python train.py --n_layer=11 --d_model=640 --n_experts=20 --experts_per_token=1 --d_expert=400 --d_shared_expert=0 --activation="geglu" --moe_layers=[2, 3, 4, 5, 6, 7, 8, 9, 10] --router_score="softmax" --normalize_top_k=false --routed_scale=1.0 --balance_loss=0.00242 --balance_bias=false --router_z_loss=0.001 --init_std_router=0.00897 --lr_router=0.00054 --vocab_size=22283 --norm="layernorm" --norm_eps=1e-05 --tie_embeddings="early" --optimizer="soap_variant" --lr=0.00124 --beta1=0.95 --beta2=0.99 --batch_tokens=65536 --seq_len=1024 --train_tokens=541000000 --steps=8256 --dataset="wikipedia_en"
Below are experts of layer 7 (counted from 0) of a mixture-of-experts language model. Rows are named router (the router's row for the expert), gate (a neuron's input weights, with its number), up (a neuron's input weights, with its number) and show model dimensions 512-639. Each number is 200 + 20 x the weight over its row's rms, rounded and kept within 0 to 999.
Before each expert's rows: "mostly gets" lists some tokens that are sent to it at least half of the time. This comes from a sample of Wikipedia text that the model never trained on.

# expert 4
mostly gets: " space", " aircraft", " tornado", " water", " food", " construction"
router,183,210,195,242,221,187,187,216,215,196,170,193,228,187,216,232,224,230,217,202,157,172,202,227,199,233,211,169,206,209,186,173,165,193,233,191,221,234,162,157,179,216,185,178,206,181,196,186,215,182,188,215,194,219,196,207,223,181,198,211,230,167,230,169,208,188,184,166,192,217,198,210,214,203,183,179,198,211,198,202,183,180,207,204,202,203,185,224,176,205,220,188,173,159,228,189,214,200,206,218,191,197,195,184,228,209,187,207,213,188,189,210,236,209,167,173,189,158,218,202,188,228,210,170,217,226,203,225
gate0,193,188,208,239,163,168,210,192,223,186,162,205,201,178,177,188,195,204,189,237,206,241,212,189,213,201,157,226,207,180,180,179,196,192,184,227,175,224,216,183,192,232,209,204,178,191,200,189,212,223,171,185,178,193,232,215,235,197,184,238,164,177,202,207,197,188,203,222,187,212,206,144,195,184,206,146,227,198,204,209,209,188,229,192,195,219,185,224,223,181,168,208,205,199,203,210,195,197,190,201,183,227,197,207,218,196,215,197,183,248,199,171,207,166,207,214,147,191,208,205,197,182,165,206,202,211,181,174
up0,219,196,161,201,198,206,208,184,208,195,177,171,219,225,193,216,212,189,182,197,210,209,188,189,192,215,245,197,201,176,154,219,221,227,193,179,223,150,211,179,205,181,182,242,162,192,208,167,225,177,236,198,214,203,180,213,201,197,201,223,252,222,177,241,188,213,186,186,222,216,201,185,215,197,213,203,220,180,196,183,218,222,207,201,143,204,220,199,193,211,210,197,194,213,198,218,193,182,146,168,189,188,211,222,219,193,204,204,214,179,182,188,196,170,201,209,204,214,198,229,185,210,219,230,229,221,207,210

# expert 2
mostly gets: " c", " Jr", " LINEAR", "idae", " Socorro", " Spacewatch"
router,183,219,191,231,210,182,228,205,212,208,168,190,213,235,175,221,202,218,203,200,172,180,206,198,199,206,221,166,181,220,166,205,194,170,219,184,186,198,207,162,167,229,187,196,179,169,177,157,188,181,200,192,213,230,224,217,229,174,231,217,248,172,221,210,214,205,197,205,172,233,223,187,238,193,190,184,167,207,201,227,197,200,202,245,225,197,191,227,182,201,179,199,184,191,210,204,195,219,197,190,205,170,206,195,222,179,208,184,222,191,205,186,221,179,185,200,175,190,222,225,181,207,186,164,209,222,168,212
gate0,199,206,172,208,165,190,184,206,205,202,214,238,208,224,200,225,183,207,191,198,192,183,189,169,163,189,205,190,172,186,180,195,164,209,191,219,196,190,205,169,241,225,216,231,221,196,203,200,211,221,212,190,188,241,207,215,158,195,206,209,192,179,210,205,222,190,152,229,176,231,168,162,220,165,223,155,211,233,201,219,171,221,213,222,185,210,204,217,210,215,241,218,211,224,196,187,220,180,198,203,224,187,191,191,188,233,202,213,201,198,188,204,190,189,203,195,220,198,202,173,238,190,192,220,195,187,198,198
up0,204,187,225,223,206,192,223,198,187,201,180,177,236,141,197,212,219,231,203,201,247,219,188,204,208,196,246,225,181,222,191,214,191,149,181,200,215,206,173,202,186,209,181,214,207,198,204,220,199,228,206,204,229,186,197,183,242,165,214,216,226,189,176,201,211,210,200,203,175,184,214,227,211,195,194,236,204,191,168,231,225,171,170,207,193,217,198,182,194,227,206,186,202,232,221,198,161,179,189,209,208,185,191,190,212,202,180,233,185,194,173,194,181,205,177,205,210,195,202,183,206,186,213,230,201,192,207,193

# expert 9
mostly gets: " res", " dis", " def", " exp", " ref", " dep"
router,195,205,184,212,215,180,210,194,219,229,188,209,193,209,221,220,196,204,227,200,167,192,213,215,210,204,208,184,168,180,186,194,197,204,214,200,212,219,173,179,205,197,202,175,168,175,212,205,190,176,192,194,199,208,208,224,223,197,232,207,209,179,226,187,216,193,150,225,172,200,177,241,191,187,204,173,202,201,178,216,180,201,205,182,243,205,195,215,161,200,200,148,184,168,197,153,233,210,212,239,190,184,219,184,186,197,185,212,224,209,203,226,218,205,183,174,167,185,223,187,202,204,203,166,212,230,222,216
gate0,169,175,200,156,228,237,199,199,225,236,194,215,213,192,227,185,196,201,184,215,187,200,190,189,199,193,204,222,185,213,185,191,222,169,247,228,206,224,175,191,207,187,190,204,212,192,216,189,183,216,192,209,218,226,181,208,196,209,226,187,215,167,202,171,233,197,178,184,216,196,202,181,216,193,194,220,191,177,177,189,203,187,207,220,219,183,181,219,246,183,217,218,225,197,226,189,216,173,175,239,225,179,207,152,202,197,163,185,181,224,210,250,156,192,202,227,180,213,191,211,212,196,189,228,198,214,178,256
up0,203,204,213,194,196,207,202,187,225,197,213,210,196,222,196,183,235,194,229,187,206,159,193,214,228,195,184,162,203,205,169,222,254,204,219,181,217,191,221,216,192,199,175,176,187,229,171,215,211,183,253,162,180,182,208,172,181,211,185,184,196,216,230,211,198,187,210,237,184,200,166,185,182,183,217,190,204,174,219,201,124,217,195,197,194,211,200,210,173,188,186,204,179,186,205,190,181,189,179,210,213,237,199,235,207,180,197,185,168,217,219,230,230,202,182,196,193,191,181,229,199,191,226,169,214,184,175,197